Experts of a small language model.
Size: 9 layers, width 224, vocabulary 32768, 22.9M parameters.
Experts: 40 experts in each of 7 layers, 32 SwiGLU neurons an expert, 6 picks a token, a sigmoid router, a shared expert of 64 neurons.
Training: a variant of Adam for the experts, 291M tokens, 4436 steps.
Below are experts of layer 3 (counted from 0) of a mixture-of-experts language model. Rows are named router (the router's row for the expert) and show model dimensions 0-223. Each number is 50 + 10 x the weight over its row's rms, rounded and kept within 0 to 99.
After each expert's rows: "gets" lists some tokens that make up at least twice as much of what it gets as of all text; "comes after" lists some tokens at least twice as common just before its tokens as in all text. This comes from a sample of Wikipedia text that the model never trained on. Tokens count by the router's weight.

# expert 37
router:68 42 59 61 48 60 41 61 48 50 50 59 55 54 64 36 53 44 72 36 50 73 51 43 32 55 37 41 52 47 63 52 45 43 59 48 55 40 41 50 58 60 58 44 51 58 38 56 59 57 59 52 55 67 24 52 52 48 58 64 58 44 34 52 61 36 37 53 49 40 50 53 62 61 45 43 48 42 56 53 54 37 49 57 56 65 46 36 63 43 47 69 57 65 48 53 64 56 62 33 48 68 63 43 58 42 72 52 48 58 39 46 58 52 29 47 59 54 34 43 46 30 42 55 42 42 42 66 56 54 35 55 37 44 63 56 53 56 49 40 36 58 52 55 56 64 47 33 56 66 47 55 46 45 53 33 48 58 44 53 54 65 27 59 50 71 34 28 42 56 43 71 41 35 50 57 53 42 36 53 44 60 53 58 38 51 51 48 50 60 55 36 51 57 64 54 50 55 66 60 44 43 63 29 42 53 33 77 51 57 55 58 57 37 50 42 62 58 50 46 52 39 41 53
gets: "-", ":", ")", "|", ";", " "
comes after: "\n", ")", "2", "0", " Location", "3"

# expert 19
router:57 50 49 65 35 52 46 62 77 46 38 75 49 50 44 54 53 43 55 24 53 54 43 51 43 38 46 54 40 60 40 50 50 58 50 41 39 45 51 61 68 44 45 43 52 54 61 72 35 58 53 49 63 44 26 51 40 59 57 58 55 52 45 54 71 57 39 40 58 49 46 54 55 66 64 34 56 51 63 43 40 31 44 69 49 56 62 35 48 46 40 41 62 57 39 58 44 40 38 43 33 54 55 52 50 56 55 34 52 64 44 51 56 26 46 47 51 41 44 52 42 21 51 59 54 30 41 51 42 56 52 32 55 61 55 52 39 64 47 17 40 57 42 50 41 50 42 44 41 57 38 35 70 46 45 37 49 35 50 45 46 52 30 53 43 58 52 45 37 56 53 67 51 48 46 53 65 61 45 57 42 57 53 49 40 34 48 47 49 51 55 34 64 50 55 50 56 42 69 69 49 51 57 26 48 55 47 70 58 53 61 55 36 46 56 51 40 53 54 51 44 49 49 47
gets: " 1", " 0", " 2", " as", " 3", " "
comes after: " |", " (", "–", ".", "|", ":"

# expert 8
router:53 68 44 59 64 68 49 46 56 53 54 52 63 36 45 52 50 59 54 44 48 55 42 48 36 52 49 47 37 40 62 54 38 70 46 42 46 31 45 42 58 68 39 54 40 51 43 56 38 68 48 66 56 59 29 65 37 52 63 62 43 40 45 33 62 56 60 55 40 30 47 37 60 31 46 34 44 69 61 62 28 34 50 53 49 45 58 22 42 60 48 58 62 49 58 42 55 40 42 45 37 58 47 33 61 66 57 66 52 56 41 39 59 47 36 63 51 40 41 40 38 45 53 47 67 36 51 62 41 45 52 56 58 58 55 36 45 55 58 44 52 62 57 63 64 49 46 50 46 54 46 61 66 62 41 51 36 58 46 47 42 35 25 57 49 58 46 45 57 53 64 54 60 52 68 59 72 47 50 60 44 50 56 40 50 41 51 45 66 59 49 55 56 55 60 61 61 48 45 57 41 46 39 48 54 55 63 68 34 44 62 56 48 33 42 54 50 37 39 53 44 44 62 29
gets: " |", "The", " List", "See", " career", "″"
comes after: "-", "\n", "==", " ", "===", " ("

# expert 7
router:62 49 36 55 43 57 47 59 57 49 39 55 59 54 52 54 60 50 57 49 53 53 60 41 23 29 39 60 40 51 38 59 51 64 42 50 39 50 53 42 68 58 48 58 55 51 60 61 50 55 55 69 48 60 39 52 35 38 51 49 44 57 51 56 46 62 50 64 45 49 26 49 72 63 46 37 56 51 40 50 39 29 37 30 70 64 62 37 54 38 49 63 56 49 48 53 43 38 46 35 48 50 36 40 52 57 34 59 41 49 32 42 74 50 43 50 54 49 51 54 33 43 43 46 71 38 46 67 42 67 42 44 58 33 48 41 53 66 46 41 44 60 51 60 69 66 50 61 58 44 48 63 50 62 52 47 46 47 48 38 60 40 35 72 38 52 47 48 51 64 58 70 40 53 45 42 42 53 56 65 32 67 49 62 57 33 68 51 58 50 44 58 52 42 45 52 52 60 52 59 48 58 34 50 53 62 66 73 58 51 62 44 59 29 44 48 61 54 52 51 48 42 53 47
gets: " |", "-", "|", ".", "–", ";"
comes after: "\n", " ", " 0", " 1", " 2", " 3"

# expert 13
router:51 41 51 56 40 63 56 59 64 65 69 40 55 39 53 42 55 42 59 47 60 44 55 47 36 53 52 16 49 54 71 60 46 53 45 57 46 50 65 34 55 52 46 52 49 65 36 52 47 57 61 50 55 49 25 50 54 58 52 50 56 37 56 44 54 53 56 57 44 39 30 42 59 38 35 45 63 51 54 60 50 36 62 67 65 53 69 45 41 49 47 67 61 52 39 44 55 50 69 30 42 48 62 46 58 60 72 55 71 59 42 43 51 46 34 61 52 54 46 41 25 27 44 45 50 51 44 58 39 57 44 55 37 50 42 38 54 49 46 39 55 53 32 58 51 59 52 40 42 53 58 65 58 53 45 46 39 48 60 43 57 43 44 41 42 65 35 29 51 56 38 53 45 34 63 53 59 74 64 57 45 56 57 47 33 45 45 55 52 40 48 50 47 36 48 43 59 49 71 64 38 39 63 43 53 49 54 66 65 48 72 45 55 47 39 27 47 53 56 47 49 39 54 53
gets: " ", " the", " of", " in", " his", " ("
comes after: " |", "|", " for", " 1", " at", " 0"

# expert 22
router:59 49 34 77 50 59 46 52 66 57 58 46 52 39 36 54 70 46 39 34 38 50 50 62 40 55 46 48 61 48 49 50 49 66 41 53 41 55 32 38 61 63 44 50 43 54 51 70 49 62 62 59 50 49 36 47 50 48 46 53 54 49 51 53 49 52 53 45 37 49 33 58 55 57 33 36 45 37 61 55 31 40 60 61 35 47 51 38 54 24 59 48 42 52 43 42 53 44 48 41 46 51 58 39 59 52 64 41 61 66 41 51 63 44 32 55 65 48 64 40 39 34 34 45 54 59 44 62 36 46 37 32 42 47 30 57 30 65 49 39 46 53 38 56 46 50 56 37 65 53 50 58 45 50 27 12 43 45 45 42 46 34 42 49 49 60 48 40 46 52 50 58 45 47 67 37 58 46 52 66 45 47 48 52 26 60 41 44 49 42 46 50 43 53 46 52 58 49 74 71 48 41 56 42 55 65 39 54 65 52 65 43 37 53 52 57 62 58 48 51 43 41 56 47
gets: " the", " a", " ", " an", " The", " A"
comes after: " |", " the", ",", "|", " in", " ("

# expert 32
router:55 47 38 71 43 48 64 60 45 48 56 59 54 44 53 67 51 58 48 31 47 59 60 55 38 48 52 46 68 60 45 69 55 58 42 66 21 43 52 44 54 44 55 48 43 44 45 59 47 46 51 57 60 48 31 47 34 48 43 45 60 60 57 43 59 63 37 55 36 44 42 56 63 54 55 23 39 69 46 50 33 37 45 38 50 50 56 46 51 53 43 48 56 32 30 50 45 45 39 43 47 60 51 34 57 66 52 42 48 59 43 48 69 37 20 49 47 51 49 55 35 36 42 35 48 49 59 64 57 53 41 52 72 35 60 41 47 49 32 38 49 35 46 67 35 62 56 59 55 60 62 52 51 42 32 45 49 51 49 52 51 57 35 53 46 64 46 34 55 68 50 62 33 42 44 40 49 45 51 66 59 59 54 65 42 52 49 46 44 56 40 51 66 61 63 41 56 30 50 44 61 59 57 40 61 37 63 75 55 50 53 59 44 42 55 40 56 41 56 45 52 36 40 54
gets: "\n", ".", "-", "==", "===", " \""
comes after: "\n", ".", ")", "==", " ==", " ="

# expert 26
router:43 44 46 49 60 54 61 47 64 46 64 45 50 58 56 42 65 58 66 46 48 50 49 48 44 46 44 50 53 51 71 76 49 37 45 69 45 50 56 32 78 60 43 45 53 55 33 65 40 53 54 57 58 76 34 45 49 47 56 59 54 44 49 54 56 43 46 48 44 54 38 41 71 52 40 40 50 45 54 51 42 31 53 45 51 61 50 42 57 42 50 48 60 51 43 56 46 53 32 40 42 48 44 32 62 68 52 47 75 53 47 60 42 40 52 42 44 40 42 32 52 25 33 40 58 32 53 56 38 46 42 41 46 66 39 52 55 56 54 37 52 53 29 44 54 63 58 41 30 49 55 57 63 47 44 61 43 42 25 36 48 52 46 60 48 59 48 63 35 45 63 57 40 44 62 53 59 57 46 60 40 69 58 49 46 57 42 38 40 42 54 68 52 44 44 42 49 45 67 60 41 56 58 35 48 65 69 65 46 53 72 34 61 35 54 45 60 47 53 58 54 39 59 47
gets: "\n", "|", " |", " \"", "–", " on"
comes after: "\n", " |", "|", "==", "===", " =="

# expert 31
router:65 56 40 61 61 56 56 65 54 53 58 50 49 49 54 48 57 63 45 34 54 51 70 53 52 41 35 49 60 39 46 81 44 64 48 54 52 33 48 28 60 56 62 41 55 39 48 66 40 50 48 63 55 58 36 55 32 48 51 52 58 59 56 38 66 60 52 48 49 31 40 37 62 53 42 40 48 67 53 46 25 41 51 42 68 71 68 47 42 47 48 49 62 47 25 57 57 36 39 28 44 48 51 47 52 61 54 49 49 52 36 41 46 51 30 48 45 47 41 44 51 36 32 38 68 41 52 55 46 44 33 51 65 48 69 39 49 60 41 59 52 57 51 51 67 67 66 62 71 67 57 54 57 51 43 52 40 64 49 35 38 47 39 51 53 53 36 43 39 57 48 59 45 41 58 28 54 48 36 60 48 42 59 59 45 58 44 57 57 54 49 62 63 47 56 56 60 48 47 53 47 55 45 48 56 34 63 66 50 47 63 48 51 47 56 44 68 41 34 39 48 50 55 62
gets: ".", "\n", ",", "|", " (", "-"
comes after: "\n", ".", "==", "===", " ==", " \""

# expert 14
router:65 46 51 52 67 51 50 63 56 62 48 50 54 49 63 37 64 48 62 26 47 46 54 43 36 54 51 50 40 56 49 75 59 48 40 45 37 53 45 41 70 59 42 59 56 57 47 49 60 51 58 60 67 53 55 46 39 55 54 66 44 31 46 36 66 45 66 57 52 25 36 68 66 51 53 24 52 62 53 71 45 42 73 60 52 59 43 36 42 56 60 58 48 67 48 48 52 40 45 32 27 70 52 40 60 64 41 48 54 56 57 59 45 59 44 55 56 41 43 45 40 40 45 52 68 52 42 38 36 45 43 40 56 48 58 50 49 48 53 45 65 52 48 68 59 58 58 49 56 65 59 50 59 50 40 56 43 61 27 33 61 58 44 46 50 66 47 50 31 47 44 63 47 56 48 54 63 45 57 67 58 44 61 58 53 62 52 31 44 52 36 28 48 64 46 50 61 47 53 48 34 60 54 41 51 46 49 47 62 42 58 63 43 35 46 52 46 39 51 36 39 47 63 44
gets: " was", " is", " to", " were", " on", " a"
comes after: ",", " is", ".", " was", " (", " which"

# expert 16
router:60 55 42 65 42 70 60 43 54 62 51 33 51 62 50 53 56 46 49 36 54 64 59 54 44 44 49 54 61 41 46 50 54 48 43 53 42 36 27 39 62 54 49 51 44 50 48 74 47 58 50 62 71 63 37 57 48 44 45 42 52 43 57 37 39 61 55 47 48 41 47 47 41 59 50 42 37 52 62 37 49 52 55 62 68 56 64 35 40 39 48 66 55 52 46 55 43 37 53 45 55 54 59 48 44 50 47 46 47 62 34 45 56 55 32 53 52 51 66 34 46 48 33 45 58 48 44 43 40 58 30 35 46 47 55 61 45 51 68 30 46 29 48 52 46 61 59 45 65 48 62 63 58 46 36 49 41 54 41 48 58 44 66 72 37 64 39 39 53 67 44 58 37 28 67 49 53 61 63 62 35 58 78 72 41 51 48 49 34 54 64 66 57 48 51 49 53 67 52 74 61 62 66 51 54 53 58 67 46 48 42 38 44 51 43 52 46 48 36 34 55 49 61 52
gets: " the", " The", "The", " United", " American", " York"
comes after: " of", " in", " at", " by", " to", " from"

# expert 15
router:65 69 41 64 30 63 70 68 48 72 42 53 53 47 77 56 51 54 67 41 47 55 65 38 44 49 56 40 56 47 60 52 23 50 49 67 38 55 63 44 62 55 59 59 69 53 49 65 53 53 64 57 45 48 48 35 56 59 56 44 45 50 40 56 62 41 46 75 38 43 35 60 52 53 62 45 50 62 53 35 49 43 57 64 60 47 52 51 50 40 55 51 56 46 23 52 65 42 48 41 42 33 52 52 50 53 49 56 53 60 50 43 57 49 44 53 44 51 52 41 23 30 38 44 58 49 41 72 52 53 39 44 37 46 43 54 63 48 40 50 53 58 56 57 67 73 49 48 47 59 57 51 52 46 45 33 32 59 43 42 62 53 38 50 37 74 33 29 53 54 46 63 31 47 54 44 59 63 63 55 33 43 47 61 42 57 59 46 45 63 50 33 50 56 42 47 56 47 51 47 45 50 57 44 64 54 60 51 48 50 51 39 47 38 38 37 41 43 46 44 42 43 51 62
gets: " and", " with", " was", ",", " for", " is"
comes after: ",", " to", " he", " He", " and", " who"

# expert 23
router:54 53 40 51 34 57 58 67 68 60 52 60 48 51 50 59 59 59 51 37 61 46 53 54 30 45 49 38 48 65 54 57 53 50 53 25 36 55 45 49 65 60 32 53 46 63 57 62 37 53 50 48 42 53 31 31 46 57 52 45 50 47 50 47 63 46 48 59 42 39 38 48 63 50 44 40 41 43 60 51 38 30 52 74 57 66 60 43 58 33 42 47 55 57 47 31 53 47 51 23 42 50 41 51 63 49 50 43 62 56 32 63 51 40 58 48 53 43 49 42 50 33 42 55 56 54 49 42 29 59 41 40 37 48 53 49 49 52 54 28 51 44 37 53 52 61 36 38 42 60 55 45 66 52 32 29 30 35 30 40 44 47 51 52 52 59 47 40 43 51 51 54 47 37 53 52 64 71 31 53 41 52 54 44 35 48 63 53 58 48 45 53 57 45 46 33 78 49 66 69 44 48 51 56 39 56 56 80 51 63 60 58 62 51 48 50 53 61 46 53 55 49 37 53
gets: " ", " 0", " 1", " 3", "0", "–"
comes after: " |", ";", " (", "–", ":", " 1"